config.yaml
n_layer: 20
d_model: 128
n_experts: 128
experts_per_token: 3
d_expert: 64
d_shared_expert: 64
activation: "swiglu"
moe_layers: [0, 1, 2, 3, 4, 5, 6, 7, 8, 9, 10, 11, 12, 13, 14, 15, 16, 17, 18, 19]
router_score: "softmax"
normalize_top_k: false
routed_scale: 15.3
balance_loss: 0.00261
balance_bias: false
router_z_loss: 0.0001
init_std_router: 0.0177
lr_router: 0.000796
n_head: 3
n_kv_head: 1
head_dim: 64
vocab_size: 8192
norm: "rmsnorm"
norm_place: "pre"
norm_eps: 1e-05
positions: "rope"
rope_base: 2700.0
rope_fraction: 1.0
qk_norm: false
attn_scale: 0.125
tie_embeddings: true
parallel_block: false
init: "normal"
init_std_qkv: 0.0634
init_std_o: 0.0
init_std_up: 0.0634
init_std_down: 0.0
optimizer: "ademamix"
lr: 0.000432
lr_mult_up: 0.743
beta1: 0.9
lr_head: 0.0141
warmup_steps: 513
schedule: "wsd"
decay_fraction: 0.687
decay_shape: "linear"
final_lr_fraction: 0.0
batch_tokens: [32768, 65536, 98304]
seq_len: 1024
doc_mask: true
train_tokens: 640600000
steps: 9909
dataset: "wikipedia_en"
Below are experts of layer 14 (counted from 0) of a mixture-of-experts language model. Rows are named router (the router's row for the expert), down (a neuron's output weights, with its number) and show model dimensions 0-127. Each number is 128 + 32 x the weight over its row's rms, rounded and kept within 0 to 255. Numbers have three digits each.
After each expert's rows: a language model's description of what the expert responds to. This comes from a sample of Wikipedia text that the model never trained on.

# expert 50
router:181192118151104126122138131091112158139128107095158103130153165071101155146081126159141097076129062101167149125064116125064114127167102118130085112099121080092154148150150097103053092091066170123063091148106147153156126155114147142146087155105080161151108066165111147161101179196124139097100134108104140115095161122069089125163177153121142131167097186087154120188155122130134146097118
down0:156119169145065129097129154113168115196158112145117103134148140108174081104158067119108103126079102145119117110182125060131119091089091108094117159116144102179138175140155087119153123131109149151123108108103158070142098192167193050113055098138110131158117119159121186111120125109140186081102090136117106118168153091112114114196155139139141052082144133127125133127142190163146148185159
down1:100094105117155153084146079111155114135165143203092151152092158111123121089157111210120151141125091125114181088131109072116108096135166121141145116165149169129109135127155120103084155166139110142145089101174128191171135124156130112109142107160150137148159093096146108096148150174104228171135143136138052096115133197164077109179134142143136080172174170146068099117073171167119159103139
down2:149061190150084123115124099145089122142135099149102111151145075141159123188100155103143118131170116111168150150112143197178122126125131107111070104136153101129103120069089072120154176148109168182135178155162123062180104124098117165092166160077083105120154104086150113140102084152072190149135079104089150148095177171133140148135135144138199136087136122100168116143159106132198092155113
down3:092173162173180146080143171124107136115150174167115164191090140122132111076133078132083082148111107131091099110129150118113078134107087151127133135154122107174143168122096097147076127106128190130102007103132113162121150134135177058140124160157118091126132095073133115111123127111095102130136110191161050118147140134153098155097128083078103127051136123163114179107125116067114122141148
down4:080145146169089112110105173138105144139072139093143082107160127121130184185129127146199169158152196140151065128090139143120099161132099144151138180104129141126105149100101182127220151125090155161197156154122169129141125141131156149116142155152139147109197215118190109138175150142106150086145112141073175118149097163121127121114174156097136123093113222128154093101123134110148109140150
down5:140129099159149108174090148137156123102152165150122111144088160149130177134128153182204161169095127173171100149087077093145162104095117137153094160120096157092127088101162138156164122152081108145084163094058126109134148090161167160138143178164130114114149067123210139099105171104080115122053128145146116087146144140111093146097144101111159142123109200138079137158133110104092159217152
down6:150102129175152108097091168113151164140062078154148121094118114130091158142147135073109095116167071153109098095152121152134147141089114108115155073073126144161124166170101109154108148088104128091167084167075081120117120110129097082077144099116215227089084124167122131119118128127110157114132176081109102140096146056073159129185139147135120063137136138109145148125092089174174118121108
down7:137135146062137148180104072158128143116052187133073077127041116117140101144128154090097118102135139076103157109107186123070157115128162090106109179197188103210160109095136146103115173137163129155130115153211194128113120128130161106159097135107120098133137135166176118116121094122128143133132140115158146106082193174145134144116140101066089167137126143179136141129127164129107142131168
down8:105139181142127140171077114101143092157153149134153103127119101142187142119134110136085126160118112114057134181176131069123150171115086113124124129156119141155055161139192085143152109142126166127124180105133088056140169110150115082122164097115145124218134174131176128132092120182121123141108135057138134146106115123138163111192202114116210119167124150073109107108129192112131175103114
down9:132132094134161120079110143124172126184112130173141167160111122078182073066130070122114128097113090115084146121143122118129082166101084088063184062113138109194171199131092143142111150139119140119055072144139140126081149102079089082145148070127149168143088133166086134081101126184136072174124094159172104143104104135129159180149089116141119094140101086121125157132106147127133128103139
down10:090094188164139140078076140109091124095069105149131118144123096182157120140144099109183144123098109153105180153105103078154109165122170143180168064173096165166112096100076166186135143140102109071130123142157141129140130117097097179076145154122159122156071093084101114021112097121111143148123116094156116173128118162105122115113143178105162086116199146103132144084161133177113106142108
Sentence-ending punctuation

# expert 33
router:152136147147115123107145148114098138151067113116185107086162181113099146152126155139194109101149086090193102159125060191116091138120137096157133094102088056095150187135117083102077093088097155137116114132086119175127101190081146166138098137094106186144076083149101121164117147187164136111107121079111143094098149086075092117144154164143184142158128159121181171127158111122161134103113
down5:137092150145187108191096182118124137132137169179119109156124126104045143087070066131151158170164162106146112149191056130156089100089142100100152173170089105086141043114113156157133150162177152105178170089141145149135097117093094112110114099091088139173141121065165121132132156123133055126142093143123117108108065164138141091161114133160161114080091126140102119100125107158104110132125
down6:099128163093102173121145177137223158123149181176123091093107148107126080071133103088105155135079086098141176118074118149118125126116154161180102085176087121133163133150144121148116111152145140162162137106138165145145112160155187140183083116119116155058143194147105127149128183132160206139168064154108115108118178091153142121143196114137146065104080089119103137143113142119149117091139
down7:070129105119130157078126152157189145104072198126151134105153100089095115094112188132096134096093097125166122096191201176161106126154128117099125159104141124135146146103194128153129177152090086090109153148162089100169179139162173129145166041106136144168077111100119106124156143130072068150124119100175117114117154094153119082162153134086145100141105125154127098054131171130116182118119
down8:087096123135118165088140121087184089186141145119081170118124129108124152086129154119077124096125161124155151160090061106144097205128102109124136165171110072090117102153202187151135131058124092142147095089128082128146201119129170156157158122149114123173095125180124132120151105133146160069109172130113078159163171113105116131163133147125104144172123199107110139060164137151133201140117
down9:093147082102149153116152100146106101167122149091118095088161133167168175193139138119070135123242150111089080137103160142189138163106113126077108172130065151127173092086168117114162213153133114158101077082168142160132108123161123124115164124078153115129102133237139109100145117139124100137149099142113107157103155075117138120145187142099130120144152184153138158120113125122157118103111
down10:132137098103138108176118130150142111062111140116154143151094182084125108108105092087115163026134063151117136163159126177124114148114133106097085129173122111080119143107104104130064142113120159133132157114119034093147140134096039203155138124132083141169121127126098121110123139145076144172146108096169147103122147169112143191086135131149123163174050102173183098160098166135097114125111
down11:098117178187102145120102067108134158137160157158139171053104088136128145119098077156209093179091113133168126155165076166154056086101204119154159100112121136126072118123131136191089151130132092097116167108070074111110122132120117174101119096162114067134110160126159088170162117177109168172147110108102133120076116103136132131203080115088112123127132143148118135106131091104113121097118
down12:212133109130108188133115118138093110117153136122185086091112146169121166133088124164166106163148110107130124108037175105162139140116100166159110112152127135145066152141148151070109126097098130116114052150132182057108167188193143140123136169092111125124141152185162135067131203087106138064178101150115133132084141166130164079126153150103140120139118186107111089127118103137088130141113
down13:084153102127154121116073113104112044159152146116061123158175178094137109151117118078127162101174187090162077120167098136172148114135134100158123150104104172094066103105108136140158111131154127141153157064096065114158128124120127083119136056110148115091134091161108108170066114121168100129115142195116147136146128143177036131126087201100113167105154121145142134093115079134089108131137
down14:023149053107140146110091122103145153122092143146098151109148074123135115131123144130150138081118096120116144162167147158175144122121116100145153121105167135080098146101098119152136103107132124076122175125124121135139094108121168094195151000147118123118074129107133172116175113116116056173130123102150127100119107111170099116185159143055133134103097161154175148064148152152122086106154
down15:172193148092190151122065124145109139167119180153109141156081060118132140089154114088136136180125079103108177150116125217127163170115084138115132146141087150115057149081117142168102120104085160105105151146147138110152106112099174150155112087124155122152054182142078116130159132159120163070137121175157131087068121182085132137078117113138193100112136124136169160096096149116131140101142
Space before words

# expert 26
router:201175143166106105083157120142132150176107079070141119060122149100123164152089142128113101142153118118207102146089112164147117174120127107111090117119066086050154173147143125119094112079071149101100080138075132128125108175083136132109152172124117136091122105160111140183051176155186129084100112075098183142151155073129124127142153154140154146161119120079172148162130139127123097114104
down0:131095095139107160105085100110132148172181148159133071085156106080123113161087129152092186092169156117140078165150090143160168144158137166085127145182108150142082113114064123098194176142163152150136039171115173161160103136052156087149136117137195199096139121144133126154129106146144090103091122142148139127114123105104092105108144138163168152159079140146087190159149119135110162100096
down1:120121153139124067118100127114112152144098055180116131116201124140124174156185119156185103143109129108176158139156125193118153118127101097061095067168164134095109144144136075113113123128104179138107156134128099139083094147189154201129108154102146145136122088180120116090128098125117148146084127083153097085198177141116133143126146092097197152095131132105096115069157081141116086137203
down2:100090138101123115121140070124137123188138150098081064110082115095159162084138125095155100151128080135141145177120131104113177068088147161193149136159095171153062106121156081093157127090133090146117160130150068103108176158154164131165086151144193133120096138088111126108214094082092117129076146153108176143094096109124111095107159150115109160145122117095109092156190147095124126159059
down3:192118129137116147177143100094121105115136096098130116103158122078132204118132115130115161088147204112148127116046184144133094171107123100094102154120125156113147131164120082125137107132132126175089157158142200142073106128198142109122131073144178176084207095118123122138100107143113033116143119113144139125169144112128076159083185129129138098092086106149141144150161083074140114155182
down4:100109147108146073141151174125154093172157152126108138100125116178068070125146119132092123121092170077170130116115182102136131116126153198137134130103104115101163162143102140132152190127161150104116125167168131121118082106093133186083110173012127087054138067146178177111148091153135164092108111153132087113123153139103113155068143142168083071129131158158115116154090151074112113137095
down5:131110047130104229110121140077100103163148086102159112194137120105152115174095109165145113135138129093136143120210087138109117119105109145104131046133128105145213118141151140169118068117130149085148108161084093153147149167107069140101144139152104174141136212155143160136086177121126120134089134108099169118136148123143140156120157122087108133124106076107094217129094145092108142159133
down6:183136131114104147103090156095151109152100142079079151127130146084156142135129153129212135108124164148122119059130048181116126147128151160135117123145124192152160062063133199086142159127126107130140148164152081120177138160103083181145096100083105205175093110153178117188134129104116118148141122146103115119182146157149119078127138105093086141126140134160102179169085116122101126159194
down7:128181150126118111154102145133140123092140113114137121058100125149162112091115111088097152121166096185185144137083111127156106039124157111130130146151116087160083141110097082102111112100122142103141045127138142134044137068143141053157103112113146091128140136192151158170111128167151072149159122195151103168127171075176149056128125123148115106192107076125145119152195125125150110104125
down8:142127196120107164136147106121141128125157137111115068144120090079125152132164129110184093072095134067189053115136143183086124166108110081109169111133126118153145173163091155110152121135133164117050129086103145111115108110112118089138142113163082139071115057115123043164118102156134163095148092114090120195122121093158122121138134125114162144126141095183186123155128141165094139073048
down9:149161150093123112117185128151198155168148154151136104111170143115089166140136085116120129145104140119147110147172217073126142095096103112142106130136079130140118144120153181140190105167135109130152135083226157145129061194125185127129140160170114043158174121168107111110111108106116151144129123177155162087150174128119078166124116111121137165088159121185126074099137142130100172186112
down10:101132087064121126152136113177111103105105133122114126123082170070085071111095140142078120136125109106125094085161119148111146114147085092084074142178156147088082123102124089070152103124089136154128121120121190123104110201179091167108164087078135102123123156141170104126178159153107098095111120142134181086126098138154152115119147214142093091071145053081191114126132147109120094168093
List-item dashes

# expert 29
router:190129158208108138069128104131103141166085112123156118133123125148096182139121190159150096113150089118162110140117120181116137140130077132148048116073114086034137153194100104139101093067119165173081087133067113209143135186083131112122141150100080185155066104120073151163110156135138113110136132103130121105096140124106106100127166134146142145170126129107142136111154118096131159096114
down0:111158091123117125143127130136110103160158179133100066134101161102104102197167165194098085154094151128120085059119158144108107120136156180164158123094153169139159158134174135142081102129120122060192127150160126108121107187158172099099116206128131068131119117089086116098174168152113079161097109124129057117144119080146155132120100103139067152134106171152126164174121075126087079109114
down1:171102130163154090060138086159179132135155193132096196167132139076132098116147134126153134096077103124180126170075142165072110123118148127124147169151082120108209127141155183155153121118117138186117071112101069123134101109143219127138134124149116134166110143140110136196131127154093118144114094165155094096135140147115049082112110115078109152108137161064158175148101144117139151078112
down2:195102221142134140091128170169141135114150121157122116121131196072189133145102166120105107120112143126087111083068087161103130099150127121138120105109133137178114154165167140102079131146192187103087131122116155147154120114150114112108168132140169130154143126133136131128127122075145111159153123072062141122196154102192163115145063124138080129153165197103190073139113153067147140088095
down3:139135122159105158149175060124148087163088157118109078117146140127113090155130204137144080141104106103172086103145117161161089106062124093133159116071059128107087121131150200131174096086111076175059139152119120127139129143149111152167068087103119161057167130102134148124079090151100133121081142162173148103111124136111172095155101130119135083143102050120139158111146175125166170114103
down4:088133088112174139120194139103085147126130127116114132163084140119138084123118146167140173088113090149091183081086160113159122109102112159110125148128100138062124077148101112092110170131132136174115189103177153105149041126114095168136146068117171087172098156126097100153115088203044135113100155125115142116134157213130138129093150146123117134178079100127147117063174136157126141144171
down5:130126103123112109143119131137075143134167138108095144134132094078165141086129095169135102145153080090151181151127147102180108082156160112137174209174136192150111149108141116174147142195132098082111168115097182146194187116145183153117076117131141127202164124201138124117095108079102083148141137095148140151135081163162160150156132095128085189182124113173158119164142130140115144184144
down6:194109183144187108174066109130146081128144139155104134125112140121143072100135088081133143108121172118125156115174147122134160160108121070065060097094122153127157124101113215151150160148079136100189132134119140105089101098139110124150110089153187109084147141183168142123088119177158114138134072107116162118191048123084170149097096127131117141126117129084130112133064188149096148140116
down7:108149084100119133180192165149129163132125164153174156156171081164151097171127143171103105148154125090128118148148135063137188086102130097103137130156131097125107150160131171162082122106143181131144136077134094114106222140087164143137153156083122117097118177107196150143067117080165072131092102116122140060087090131121100150134146137119170106157086136146181130111174144108133172114206
down8:120105110154157107082163136152132107129118153167120115146125150098142106101105159159081141133094168130113112096148103125084112130152123139115107103088124170089096164118155071087117137172106121111125123082185098177129174120183155144178065049121056163168128070134035180061136134150136122134119111168103103158144079111156101124132134143164148191148149062158077092179115132133073122096098
down9:168083098131140137072163150152160134154140111098108136141101094136123119109146138144157129118119153168144161131152110149140111103095141149168179115157142081113171127101128184184117160083204142109165134113106075127150158110190129131135107152102194155153120097127106043111147087126154080126084125163095153120140182149128237149107186197052124106098117119163151136104135177136076130173147
down10:140096115166151126139089122070117186123155141103133226164078160113152135098146137152132130152131084106103115134123164128102219139135115102105124147138144133078127113119154159194156112113164122092123098115083111101120233164141095175141112183145097129093148110131123084162096121174073074169164097128105152145121100168122077127082063099103098107155133118107151109062094149112110172171148
Census and table cells

# expert 30
router:206182163170115100080165118137045088152089094147171068134151104078115186179083184135152112140171106134153143138112107145112110133126131119132049104090138133096153152169122104114116128094077131103108077117077129166149111177102150168166116166105076170100121097130078151171113212153110140075126114097148121097104161129114113114149156145132169098192138148076130146117131142111130142089126
down0:142195094168074151122154160163114110133097086112093111115110200115132132119102136153133172116147161152133121148166106179113074143173141124119070149176166110143164111126201133149179097155137147036091167152114170170150155153117142118118115103091141165166154116135145169079142154176106092081114169191093100133136043122080166153163173095175111166101140149140124116129085164142143136116156
down1:113160162146134192116138111147143109142100087112134087153167155150091148109123134117195124164121121203069133163107089103113166144149129072225134114080127136129145108102135105127084157127088110138149149115062187097113108133079124139176113138175208158154157128165141106103174142109166124122175111138128142137114148185106119058146086183086082135092126045123107126072131138166119122162140
down2:114095112141104152095180087144111084137112118109122096146144145161089166130097185133121136069122094087106105144096050146130113072140160177160126072214143149135102100133074058139148132116138076128131140141135139137165094082043115167158104106091165114139108144124077114148100126130116128163166135176163122157149112197123072073146068151129193110152072100116125110097090149124124140142084
down3:122115181076168176111080096147137155086119145113158166142103138152106143120170127146218183162088114165131144147090159120174119126176205100154119115151138172189107115143149118153136170138066162099162180159108131147129121225065153163159096065097153110137142127084128179108168122138167123119151117159151110118111198111138132124110190123132165147116117133114120074096130126161117085102164
down4:128132109072141144143089249077122132161112151186128123059121124135169137078095146152135093163145116087094121087128153094105111140111085163143135152066133127166173097102120125168090149142116155113083083114119136107154127126150171141121103159077095092121121140148183160103184137160123156152103090120107125169077157210171112121122138160098179199137094125081173099101112129103071136123132
down5:190107127175102103083154143078155165107088112153129082116069171111115141110104137126137040130138123124120158122103170137175144149112138096114072151120089121117164128077081161154169070090107120089115138125093115132184114103135048156126181102162141113097146119118140142142150070119101142102147138126163109077142107107139121160220203159083123117165177170116095146108135183145113103143061
down6:164090097161072116203113076123098149140116120130118145144141147123077185143169129102101136148161153156123098155126098155136144120146114146113075110091154058140171133138149156136139188081130111180110191123162134145182114154098145115115137183232133200104181179114129106183118096077126107131129165138139141087156116127114077168108150121113112104166066120140111069106138148095163160072110
down7:094110141121110134070154164102150135118159150189126144116177131132176114104148152116117119111108186136108134104132142140165100097081076114137089141122053096135142088163098177141112107138108159095187093138160135064139080128191128095105109103091110255122159151123090079129137114119134155112146105129121203115114146108118142121146198169170102146112154051102147144144130128109135151090161
down8:177092131119067182153094101101163133132089091123202145093189136156114126141113100095137112109115125155136123154076178121089192098158151108145107077050116115142093162094205096086063111125068157096162126133121176109148130116186118104117106124155108127121125072084161156145097153162104088111137071093169138150122166117064162111167170178141101112127135105081124094089115113135164130119108
down9:115093107147142145148110132099082172145186079147135113129160166149137172133162163179099158117126111166145097091144140099149100158133169145140137121094166196159115147143157144107078059111063182198136099100126080164211127192171168134130157129117088136181136133128152101114160118128096090100023159096177137171087111167139096099172137123144139130109105161133158102126148096153144143088148
down10:098131155114183126160098132111119156097169161118162121115096135134140176079143109133110173138138134138114133126160109176196124124147111076172159121132195109106051091167095150118189105100146134120105113045118086188123124101118148154203150079110110087145091099148063119108145127093078059084160126159171120144139136167124088149112140117170122102183144134120113156111145052167078119179132
Census statistics punctuation

# expert 56
router:179178125160095144085131156117089129136067097103125098115151152108105158187107134129168095080158066091162115105065115148106095117095126127142108053112101082079184125134109100114112119089091154136116056154085134158154111162092164153130117168115087143134093124169105079147100166143107146104115124124112160100116141091095051099157147138105174167151145180077187145140155103147159107092053
down0:140118130067183131147117115157131099110154163082153093106139110196138124106117101149108127067113120141144100160152171151108137135145067091154060148150119037189123195127138087143161114110109181117171110193153125108096124109112129101127146098080052091088190132120142142137140138113111147095141111160131206122111168125121165133169123154060137184152059135084148128125114162107187142134134
down1:135117112118120098096124121136120147080117112107101194101115117069123108108091170149109126098167128133141092174123137111131102099172088101102125137106061121136161140108135131156155165100111136090094132117045103140135103089103144170150178125141135122096141137131064057133103135058213106098133146085139140097108141138117213108122113134184098137233117090126137148145069084154197137101175
down2:095122169151179138135100112071095076126126111104139125141106121072158125156181060085118214175090168145092109084111071087107122118109088169083149132127157102136172130085189179084097102119112133159141154137083145157134122153122136101133172135133096129060114108081180123106110145125111130175068103166173108141141162102104131114086074136113145075133109135087125139143079161085080116079083
down3:137068137119156138103162178146142161126142183125090123133125143159123161125118188131177143154141087139120157149091098115118147124079111141109098121115169126093097071136135124152098150082156055145145090111140148102208107088186098195131105115144166122112090059092178172157093106132126154101197155164094111128135137112153120175118181066120065064094138187101142146086142134095115083161142
down4:121128147184167122167060188102142095097115127161135103151086131101117148146131144114166145195160144093115127172136104105121148120163139174134117102115109092175071074079216143111095097126100063086160140135137158086114188175097149128160056165143131121101133124164152219125085171154103177146097130170105135167140179129119204107119143124119148139123086150118136122153102089141142089113099
down5:111102124103113150067054101187133069144070138134087104138114124106098032105064126154163137123161107175095120102130105084136133163107107123084106100103142083133141096182124137120164129125140124163095115145155122142156200206127132063100145099151208100134075127141129087129090132100161117118145125105153092088145149079137135142177143152146162091094146065158170165109183140111139124128161
down6:146133096149160128031196134138039127148138148123094094091140121142105120093171129173127174126181088174130131157126128099100126123115182155142133133120119110099083043164117171148162169139144142152112135027124124097121132113169107118102056118157130124179138150142196095142166123099083117122120171192131105079154152148182155180147149146114131074142144144169150129120165112109111132153103
down7:109163064106098184135121161111157089131157092127118158089086165134094074127116091071122106130111147141141139100109143106091169156099134127139172108130183150133141108130163131187107058131180138107131114124128127109152185156136092084091150182127136169194055158171136208150149160145121111195093102117122094128127127173163139190045137139127147106105122102116108124097112105152150147209095
down8:090172134123157146117124051104141165103166135068100131103102127129197080124109157109091111176120085190132109098171175183184078152108124111135120057133126116144137154067145136163130092173094165181179063089115117115096185095156115123094053126143145122136093111147165146125110123125164079141123117143104158159134099120107138134107186182136107143180139142150118149163082133157056106112108
down9:109136099159167118176097166149089157126154173131129145135099144084146176235114145138117078169126145181119161190131151128124160141138130096192129141192139150138139111119132131123122121106161159133150104124122200135099135136103139123168133088186102194081197175094116196147106145125189148088112149131086155106175085131118147105147154140101079123144132207145147097170117076104111107075119
down10:100103173170113137108151071095127178073060143138116189159133125119092147077108145192104163084112152136162156167122056132107091133107134189091153073116124101113117101154135175192120129120136128168116107121084114126092081117176109151129118105155125163079124122170100062082099152109132133149096172135146183166210137122140159156169101137096170092148104127162176171151100139157126137114076
Sports results table cells

# expert 44
router:192199130161081096132155115098075130150093099085154113113131152127125174160094145116152125099128126082165147090093111190119108104119082125117089065094078106053173164131119091113086093090079139139069089137071168136109107131118135140137093138135108146168080086163114111125075141157144120083110116098092169085147121114077090113146197165150149157164108150104153147151157089131159104102060
down0:153118067130121080118097117123084149043126118121190094146197094119088134110137075170130136152170085067141120144096125136124101110126141166115074124127159089110127144151111111136091130105141119110132133125079098095150111145146163114114054169114023122075168117098150141094119139116177144066105114124139120132062124113102123136138106089109128108200140130132151117164199089106206148109073
down1:137145090115142150115154077142151106125183102074096109177144115068150173115075077152157145109182056110125113140167133084106111094114140161137110136120111138113072103171136094144052150088131111166183178089086173126166114118124139175105143100106139179134131162094166154147124236130130085122080133128146128065161136072110130112139093092151133112141118186098080078132139101093129101154128
down2:141110103126173045152113096149134178096176145118143168079103094145177073107136152055131131168092118140122129123079220157125164130171167101125110114120135128125143064136143149127129190115106167121034111131098118134136166146130077131177106114180163176118120172168163113096176099114126094147191140150154131123076122146127085106133180147103105113062087092156139142140126141116157144173117
down3:176075106160148103122139159091093117093140161139154138154080168140193101184098072198158145113155128106078137110082178137071099182128143107081161115181147113147160147154110185174116147131146119090153117131080129122090148070116111102128148128125122143108110151082165121131142072095181160150162125064132140162152137137071190137095184124135152114095125123195178084120142121085093157089146
down4:132155136145112172125131115076123126101068114176132143148140106166149138138155083082153143136150126113164118080164076074116141106154079153138129070088134250136115083093162156136091133155160148184115101147116187090120093111182086153127201111179149167090099132135122089092201171128124063135114129151143120112185124165135103164165141126129117109124161115149067163099104167120151133118145
down5:191069160195135173189154068121144162080122143086128100100128054140161103121143123112146133108070148110166155155137099071140124136130116080145110105136201131141102162115144164112145070094134138141133068209090114117127176096135119165117096154107100107144133106145192192110090105150110146133125100143130110084100135066181089147135099132179148108166098139109096137102150183098136175148156
down6:084105216160087111178124194061152133127151115165133107108101156068135148119186182114092079156128111145150113115137129151151145158082181087170101086096097147134132126102132112150145115141134139142113079143178140065140136120104119106118182095133154143128168125143145120185189099159105140155188136058086185099180097113124092159138109208126126117156148074143089099105108126156125182124133
down7:049119146137114197111102104108089174128122144121153140141149072127096134112133126129096155151042143173154167124124106123126201166105115147142188180206090149062185175087137116151104138137152117139109130145121064150104179111075127113202089098149119122108119135061102158160141095148113097221147137143136116124158126152121120179144150131058116133180126119104124161128113113128145109140157
down8:113110087187151135094151145138112059122124157104154130113140164163098096107155074138146142168150113110114192129105146157137113110133172176068168127140118148106107162149099050161065169120166153187119149148081100123109077071148152174129109182138102126087169119118141147168126132235078182159112164107106117108168128168140165099149133127122103125117192149132155121067147166095130122131177
down9:089161082105096069132160188144108157083139150136127120144130165110132088093097145118091075182112128126101141086173144156114111116122176128142087165133129147088077081140057100080127152178098128111150127110134079103082129108119155125089092159059129144185192145255111133149108130130124110128124155101110132155092098129090092118151124111153124124155135132114050176188115081130139139124093
down10:100133155158078177159123065114087151168109116124183125097142128120078091142118117154115120091085107152133088140109172129113175150160155122182121157162149145136164188126133128109129155131189086146129202073139075103143101115108141131137146079171188089089151167111119149113174152127115120183140114110146100114083138208141104097106160093115178116126172161152100082081053157168088125125191
Squad-table pipes

# expert 15
router:162134147186110134086151148107099136158067116147151125096163147106103148150103159147165102085170079117156105142108035158107113149131155146165111085125078052080133193175162106116090115087111166133085123134057106163150108192082121130121134121092103172139123060174122120139110184194163130126142114108135158115154134081091083110149169181132137139185092183115158139136158115147133113122118
down5:211108101190131112133116093125158065116150127127122086192153138074122137147099116063114121114136111152128120122072153160116103153229144116137145094161122102081141119127134079075148129084134088113156089120098127148187167118142162137156185136152137049094125116150120109132145126112170095080125130174113157088095127138146123091077123151121132162163120161080037115208150122156141120094132
down6:193137106076118166187144143087173103073165168116134098085200107099123106086133110138106127097086109148126079157140076120120154151126116093161125106142117130067089106131115146116117125137082088145139076086133181130157055105111139154114180125133131130133158106062167104128130163147096119078099080119110169131133104145094135131132165190153082167156093079180132146123051144137089081139197
down7:055131061133123171074113147154106072188098121115149099153134104130126123147108174133091122060114106117173109125150076161201099126138169125151217117136139109152107101089167130153119106167107142122157091154160095133154066097177157115158162088126132113118136140127171101076184135169103135105110147069096126118096127104199134153144126116136038099138122095153157127105180175165130118100157
down8:181032139169148171125137078085102158112081093104128178128105112176185106161137114154200110128145107132159114135147113136170151111173191115223149147129173149157114083157166153159095127116096129126117131131073105087152090119118154088104138077128087147142083144112081141136133138144151103143101119108127140149135113078133122065161147080075129097170145138099158083179168084114123166076119
down9:102091122167142159095110124165152176149124146104143175086126073132099121140138138147193078124159147173159125144088120099160209112105088123119073145095091118175110125061113147160128102144075095133150124113178102096103129134165104115143124190158083140141140100114163135098112152144169142104096083050162149093126161129120127091121170091182160103130163087146071052109150106219117159135124
down10:139121162109113155100088102099123103121122102122097100168071143109152142134146145095067104097130120141092159131150120081136143122190109171118126190096124097139124115097156113086105036108082090039135181134097105125149139185091132087184147081155172135105116181127133106120121111066104124114156123182081154107121153091075120150147157065185122190103163167118130154091089165076131138140155
down11:080141078144152148121133151093132163133106129140108084106173118148117122139061146103093120183120142120105087156142139161103133129173162073114130129126105094125129136107085124176172074170100142097134148118164092136165130028123164155146078102097127065119098131101092145135168146154176135197104126016124120100076117083168144108148111138153145138098054128137100104124098154101055119170094
down12:185122127143071096113180152153077139131126128140109117183156142144168077169103113172125059137095111083132096095107113140134099135149090128117143116149056097158184140094135145105149098123071170125132061152108186136170101140085107138125145171110185142122144119130145069063141118156125229167113147150120087156097141147135158117123118151126147131199087146124117172058115086090112130128074
down13:064146056126089160131118140119139127127080120046048106158119115129098125181196157103114136090119148092094134137143136085150141149123113148102183135097138158056121152101076125124105100141099139136187132141164181144104142103139114122146112028195168136101147165136110145087156117196097142127117136058097143121084150152120080167117133111079181084117115126152102124140138139138066136152120
down14:110142121135194152149112115087096154125139137130163131062094130164173079116136142152151156152167170135144121119126107119079169086101098075137086137115135145118147214126171070179143116149095118187150120152162158081087145060114123123150174072137124184114154126109135148119159160154156180147148108113157133156188155168149082139194161128060078138141109068121127157114096121073103076089139
down15:220078157130095150148133181117093056136128157126166146159125100172104088145139144103139077131127139105196116199159116145132120146137098163079110125138108106132127127170110188132217175138089101130105095172076145093144116170146136126126154115131154122092103105172125069091144097201108121118155146055112090095091164117138117150118083105112119110146157131089044118113135100083155141106108
Spaces and hyphens